Weights of a small mixture-of-experts language model, trained from scratch on English Wikipedia.
Size: 10 layers, width 192, 50.2M parameters.
Experts: 16 experts in each of 9 layers, 1 pick a token, a sigmoid router.
Training: a variant of Muon for the experts, 257M tokens, 7850 steps.
Below are experts of layer 4 (counted from 0) of a mixture-of-experts language model. Rows are named router (the router's row for the expert), gate (a neuron's input weights, with its number), up (a neuron's input weights, with its number) and show model dimensions 0-191. Each number is 128 + 24 x the weight over its row's rms, rounded and kept within 0 to 255. Numbers have three digits each.
After each expert's rows: a language model's description of what the expert responds to; "mostly gets" lists some tokens that are sent to it at least half of the time. This comes from a sample of Wikipedia text that the model never trained on.

# expert 10
router:157092091132154094177119148177146109140145140116098088062092073115065129157144114115103113136104154115129084135148158121110133122098135131128099117152130129113134124166140140154148143107146114145128130138124153104122112122100117135132153118130102143094120143136138160139114111116144155160090135163122136154172173147152106099089132102085111114141143132142127108107133151123139112146144125125135106142085099090109144140154120126165121107141056144150139105132111129119105150106127129148157095151123148082147158148113144115171112133131052116114126113123165173166124151124085150157
gate25:116130120130115167117164165140139089146119118145154117157110138107071139116152086118123115125151125131110107138123133153116167134159150074132102120170161097165146143115096096161104158123151116110169137123110143102152185170141090160105143098130117113127126128144126127138157123114186115115110107123115165141141128159145114115138106096097168166143110123147132173149147167110158154109089181163154112161135103112172126067082137132129130114113132111113150101139122137149123093130131161157177118115159161114137123121148146082110110103156144113119139110131136097130119155144087158142
up25:168119094149146109123117122165145134137136133158116113114069146156105131105105128121120116114099099122155126124121099098098103109108091143147154131148166090096046113143148166122133147169139123136142155181143092180131099134126106088166127074095111157158111127106167134113155149113133115144127091109162114129111132119164118088099173078126139124135117126142132125133116129138159128134114128148108151077190154117072122146147130129113156088144106109171149086150120115116119146139128147094128126088154091097102124078153111119107144125127136108134118111133132115109110137117137152129
It responds to: Dates and time clauses
mostly gets: "since ", "until ", "before ", "where ", "when ", "During "

# expert 0
router:144073113125153118158134164132127131118135160119113093070100092151054147148140086116095105148109145110120097129161129131114144078098120123151135147152149139114160169128136091150148140127121134134106079122094182098136114129093096126135148125122108091097103126124139135135145110128135184092102144139148144141164132188141082149099156094074114086144127097130117122118140147167130123172134097099122104135085101119109104145127135122151113127130119159147116145177117129144095117097092157141119148142134154115137139118110090120134105127174136132132152114166114149136149111148107143157
gate0:139123105107095097149135123113117108125112111135107125144107130139130118096084126157170084115142128123111112152175097129083143093165150111170137146112123176103096168090148113166078080131134139126111111141127143175147120114101143132097136124123116131082107127106128104110142111106138118108128134137124138107150153120112142111104132123127086152124158139164124143126164108132179180161117124131130126124174138085101076166117113128131109113137124095174107139118142130102088120131133109107116124094186160167120148137133087167137096086095110146107156093132081112152121107073121125118
up0:112125126164095098112100111144169128105139118119105108135123095118159145150141116115154079115145127101129102126132100115118146077119152133125129150125109165146118141096141138121111125132113158107104120132142149126142117105114136112127126165159121134091096130144146138087151121123119137110092120135124182110154128154107153122076104124129144154102118136153117132153141115110169089170137133180086127119151136097142120188101139158166128108164147115189092124150099172110111127123106122083111178116173178105131150113136085131117125071092120137102158085166111098127072151103128115130
It responds to: Table cell separators
mostly gets: "| ", "-; ", "= ", "● ", "Won ", "Nation "

# expert 14
router:132078108108160130172120154145138137157134162108099102074077076125078109172140117111115109120125140109142112104145162123096147095091129146152114133175166126120154151119159127139123120124092136144140102136100169145098106134085127155143119125119088120091126154107143142120109115144149138155080168132152133114161138147147088169104141085093100100141129129144137113112143162134144103126139113071133111134124090091130104154129119121149127108170085148167131137144129127142130147108114167117129143166139150098121141154103132111143102130140106156148161124127172156178161106133104173137
gate0:162152103096113107107161086127116129110133156131126101146130125103113175141154117132173097097132125131085111107107135098138117098103156096138123099125128143114113126117128139108143154129121144129141150118136168142174103127124151170168128161106147133108087093138137157143166070189160141134129142129134120149107121142129129110176083122153120111117123119099086172146100169115088097125108142140195155121140116119125141135133135163103129093200148116148103165166132126117129173171166128122107165127135108111129141078140131092119138143155103105154151127132134124108156159093113135136
up0:104116145146140109152120154181157110151143115158082162150107148157106081165139118160137120103147169127120138092132121107089155131135104161104059160103110134146108099116139169161143174090126137118103129143138114148128137078110112128086143112164132156149167184128119107163128130083113150130160130141141133162133098140121100121172144140145135088120136141174119126140121113123148108107124120143109112138140106130117126135180088108100159136092100140111104101121121137138134088153138140097132101117125114105123149146096121098103136108135131118119115083197068108132111118137119088119
It responds to: Commas in lists
mostly gets: "), ", "', ", "., ", "\", ", "ensis ", "Animalia"

# expert 3
router:169057095134172107189115174134142114125130139129138123109120095166104148136142067112108084133139175115123079100165127139139117112120153126163120178146120132128124141150151134144121147123112112156120111106136179139134113110113124140121114135138096103110108167096140179115144111125161165098100125133151130151142159160123129164123125102107108105136172117154091116126155132168151106155129150095145098124134095099113110135110100154133100120154103161177146144173122121131126139089106147106124129134136164121159191090144136121119086129136103165126136121135112145152140138131111166152
gate0:128153094118138123155146143136122094122174096076116132092130136066112140138130100123107110117123151091126129134196109097138175115084078104136160157103107134154104099117121129159123158111131130125154144132115127124156124142170088149118131090114107138116134125144117088149129126155119123140142145089151135129164141136142114158107138069106130084119126109171115101137128163140096087132110182114151103081144149111129108101161124132153099122132119128099071125124162130118151141122094147142073151132111060134132153126112141104088126124106114159106139105113148110156103172132139108125
up0:146133150107152152133106074134129158124133127126104144140109142098151118081169160131144151157112091151145136128134119130098126168137124137147095127122116155156157071151177084091102070135133138128110096166128164104102098148146136104098091098099137112106187135122108097155142181093132130109125111111089102099083145096115136092126099116166118155155107131132135127101148124089124144140131115133151178134096127147145076102138121124150134117124148123163133189140113137169128095105167164125133125105132134140119079132134132137096109139124080112121094127123133115107134151163127138130
It responds to: Section headings and breaks
mostly gets: "== ", "=== ", "also", "Scientific ", "Candidate ", "==== "

# expert 4
router:122080109130149112136141176156173120136125137131113084096102099151071145160145120115135088132097145113127086124147129123102132115092118140137091141160122133115162128158156134119136170159104126147162123131140159103130118148116120164100122128156091086091127125138141178133121111111141153147097116153162109186129130152150106146122114087090123089107165131173124090106154146149109104121175116105139105129072108065126124143093086113192131113188131139127149150161136129132145126135114147126113152167132128105174135125120143113133107143147098151134153113138100148128134147138115124149
gate0:118118144182101103122128117158160088106105148129118139146145137150142141120117126111119110103142147176146125080127154165140112118192120085173085148092131185141158129119071171102116149180143102149117125075106130129138152165119155138113154110140147115112132110087129117116129115134123117131117186102132179119100125117150102146070142118083150124146135132106075125138137125089151117150127121149098148099102125113133135158166132109132079119121120096152156121167114135133152113126129105118129127125144157114166093159176122121137143067144106150123137131151101129141124119152135111129
up0:105098142135140120178174123147118104129124138133125134158123116135111115146161154110126133136122129173121113127115148165132084109157101151130129134114129168156147140129141160097141148160101115153129122077092136103151085116117193140150095171174141151113140135115105095086153117139100129202134178171112146118129128158177178158130162133134142130130154096126066107089137104105090127134122165143133143106120148162104147107131122163121112105106141128138114119181102130145145146153167109100132128109135133095146110110169160107167143119150122126122149156128101133131131140164128124084
It responds to: Numeric and stat symbols
mostly gets: "MPC ", "kg ", "978", "kW ", "+", "UTC"

# expert 11
router:150106096134163084180115121143149121154140148125133074089059074122083107165143072112070099107091140130106111094171129140090166080119128128147116135131142113111157141150134097144133095129137119158121115111112146132125147158100091143134158123121125105123114126115130141136145101138154137160119160135176117148157152152132135122124160103114132088144126147153121117127161172166146117138136117096121111124121106089113111148111096103136115112142085149148141099158136116116112137096081161123118131148137108101126148166079135111150085122137108162135147110112119160150150126112100177144
gate0:140102113114142083141115124148125134166148155154153160122092072096052107118133136091124124136112087131135082133144152104095158114124153138088112112109120116082113155171164132141110132146127126150149161132165128122129097138113079124105126148098120139106117138043136122091116127081138128154108155187170126162103147134169117169111145132159144135140106151121123115089148129168146103144148181107129110144130167098140115119130146121108105091149110114157096134122133113107184136129153113134128128125077102108142099120131124125127097129164161124091130121134125153123142122127134130146
up0:130130112105120104090128129090112072113131131131151141127149127149119124157113171127122127133134116143168090130096155129122135134155127123111098148099137099122094130147114136167114133181094098164158111120106143118120138122144121111074096177107079145119117146079132136147140113122131124132158127181117100167091161131154146136106137149137181117143126105148120120094141148149135158114137171096121150111139100098134157140138123154161132082175152136142129098085144134101128138137207149135099137126150091134212100146116148146148165129124108121135112098100102138124133126103078118144
It responds to: Sentence and clause endings
mostly gets: ").", ";", "\".", "=", ".\"", ");"

# expert 1
router:127077106137136094153120151144145118137161152134097106104098076135094113139146052123085103122119155081127133107166118121105134125118130131168133148149112121098138141155171129170117138097110115158131087116112179159120157127109123136086107142129123120103107131120133173109129134115159144148107135121188124171135126143141074130112093073071121106122134110114134111080139166138104139155166123097137106117076082101119123130123125136142121150142114162120112141197114153131097126094136140150110102158118147100128118115118119147144115109139110162119146098153114150130142127127138166152
gate0:140100123137140119135146139143149145165065101163139108152107113119089118112150121133155142132093138160128099197117143112150134148123131147157136160115107130165145101142115151106107105137158132164123141113133109118116132133137115117120076124132157151118157148129159196153125129158140158141106103139180200102104122181102107134138161189115141100084165132132134122125114103163150125169114103111134121119145131171097112136106139105138124128146097114122126106155171110132110136113109123105094128124182117120155129130166159157114117099141143130160103159191129124098108132136126144175
up0:109128134136095150081129095151119185165169162105121140165130140101142116149155131142111146115128125111141128108147114147112110071105180115085142116162123138078134124172155117121107106121095115091124094078075146124127098133145140141137143083137142134131126130098119111150130147131106091150141110141124107144135141125185139152142067129156143126121121135128083154130129122180115114106111120126124148136128137123144133103118108096122129140172165134142134133101137157153128155161148134106174184104152096100156074131128164152135192122122108130108155098152140151136136115098091159112
It responds to: Infobox and statistics fields
mostly gets: "Born", "|---|---|---|---|---|---|", "Coordinates", "Apps ", "|---|---|---|---|", "|---|---|---|---|---|"

# expert 5
router:163079119113117130149126177124146111155149138145113100102061121142065123161167096136099114133113151083146110122131129115100118094109140152138116161154114083110146195124147099150137115123121128138167125125104149160118127117108145137124127110151141159115125155135149177138120117153158157130151151147178109140132143112145135170096121099122105095116154126139093071131155168131113116150113115101127052134115100104128107154149121109151118136146109147139093142176130149108106132136105159142124116154145150114173185125129105078139112149151092122124146129137143152133145120163112155148
gate0:134142103128149112149131161127116127117156086095144142074102141117151157142095060116150096112134086167130100136110165115155052137137115121101149155156135147147127142120125132100115071101135120128165120166135105136142083130153135106092122134163140136133140107127081118117112150111156100125119147150156156125124145116092145143122064106131050104144177123139156156148142131141117146144119135118078095165139159139158162115129108128127173140091112105114182135133126125087134132114133100134145129140140107147134092107132107105106131117131114109119115122161162099138156155157109131105
up0:116105157110189125112060095111166117126143129113098138164156094160130076141147138098133146164115107081141101111080101141142118178121161129105150101110135108109105151131120109147129102133128103115113169144137127108108072142137134119121125124133128132109127131143131128098158124112156138141148129135124134127122129162147111085129118096085138134144109174111160121145143126079116123164132154158147142130118113131165120076143118127118103065178125107137134131115164102171105113133119178145080122066151120134111155140166153121149120144156136133089113102079137134106144134126153090148
It responds to: Possessives and apostrophes
mostly gets: "his ", "their ", "'", "her ", "His ", "’"

# expert 9
router:115085120110147123169125175126156104134115170116078114089121090132096147130147052095131085145107127092124119110152140142108142111116114125175122163144108104124133157134142105158114145130145120151108098168120158160108133124111119140124121125119111118101120161142148162086139113139128131124111148124133117185127133118133138122093148116075143115136125109168127096111171156143095126127140102064130108143133080083138122144134134135130130097142140133180134128139090099114107150106098136155111146167112170095157188137127088104132092140155126147140138142153140177159134152119098153154
gate0:135137135132174120140173110132134126110127118100114131104119124144154126122092131138114127106125099151135108133140151101129117100149136146131111127111149168093133170083131086150138121167156134161074169139095132125154115088137152124068110090117122139132108155139139109166108144155128139148162110126104103161115175113081102124106122048121150130175148128113101136132095070134135089137146147152133094118125140146125133106082110133114147106157141136171142112142098092146116100131178123146113121121165139128129134180138123144072098124134125135137136123123153101190157173129119165128
up0:102137174140118125107127121148124143092134097106146130118075172130100131139133088124128144126122175115141102150117078136105155083123112122132126169120122129117153097151122141141136196123094101135128139122100129123113132132125124127147134141117088138129094125109153093121107103097156132136101137164122128107124122118102174159137077188201110182121142155129132128156125118132128127152091113113128128113128152159137168129171121158131153152146094094123159099139145161146142116153115149070121146143126122108116107093143110121138164093153112125092114129073119123109180108145185121166
It responds to: Mid-word name fragments
mostly gets: "tic", "o", "u", "os", "ari", "an"

# expert 2
router:138070110138182107136138159104153110145122146134132081079079071171089105157139119123107084119112159113130136083158161127097130100119151127160102135136114147119149202114162100139119124136132118155138098097105154116111118120091112158133134127113102114109127152131164164100124101122166137113114149137153124117144138151162135142105144075091133087135141098142112110094145154147146096141151140093129127133101087107117131122160131113139086100130108137153124132146113126116125175084111136116131122151116142104128172090117133135139103142144082148127164084151128152151127146131084119160
gate0:125113132166112060135116119130058118190149185131148102144139144172076161115113109099145133130113120150124163137079136118115121106139114146134136116116146092113114117126091143149144136116121086118073094072104155138103099112104112117135093135119136130143163147114143128134090163121146131161134129127142105159096107146102101170162165128119129156108126168138107116126100131076133118140146118132165129131101116148113131122104141142155144117132111112134106128094109151124108087094111131140164131149107128174108107137146129175150129134117076127161100114156142140159139112117062106146
up0:128134140144151103135137148140148158161128113143145141122094115126116123118135131074117121136119153139084133119170126111078097135142134125126149093152194132095085161074129093091119121160150134115117110135132120136125135155104080127134125119121107121123145135149162089155116114162120140091100088123158133130147184113093130191128127139154163131122185127120104084152124078065136133175142104134098159115177119104136097138128123152133129128097139110175152145150125127154134153121138145121094157130113136133134125130125144143149156103115118107114124098161170131093161108071159100126
It responds to: Proper-name continuations
mostly gets: "States ", "German ", "York ", "British ", "Russian ", "University "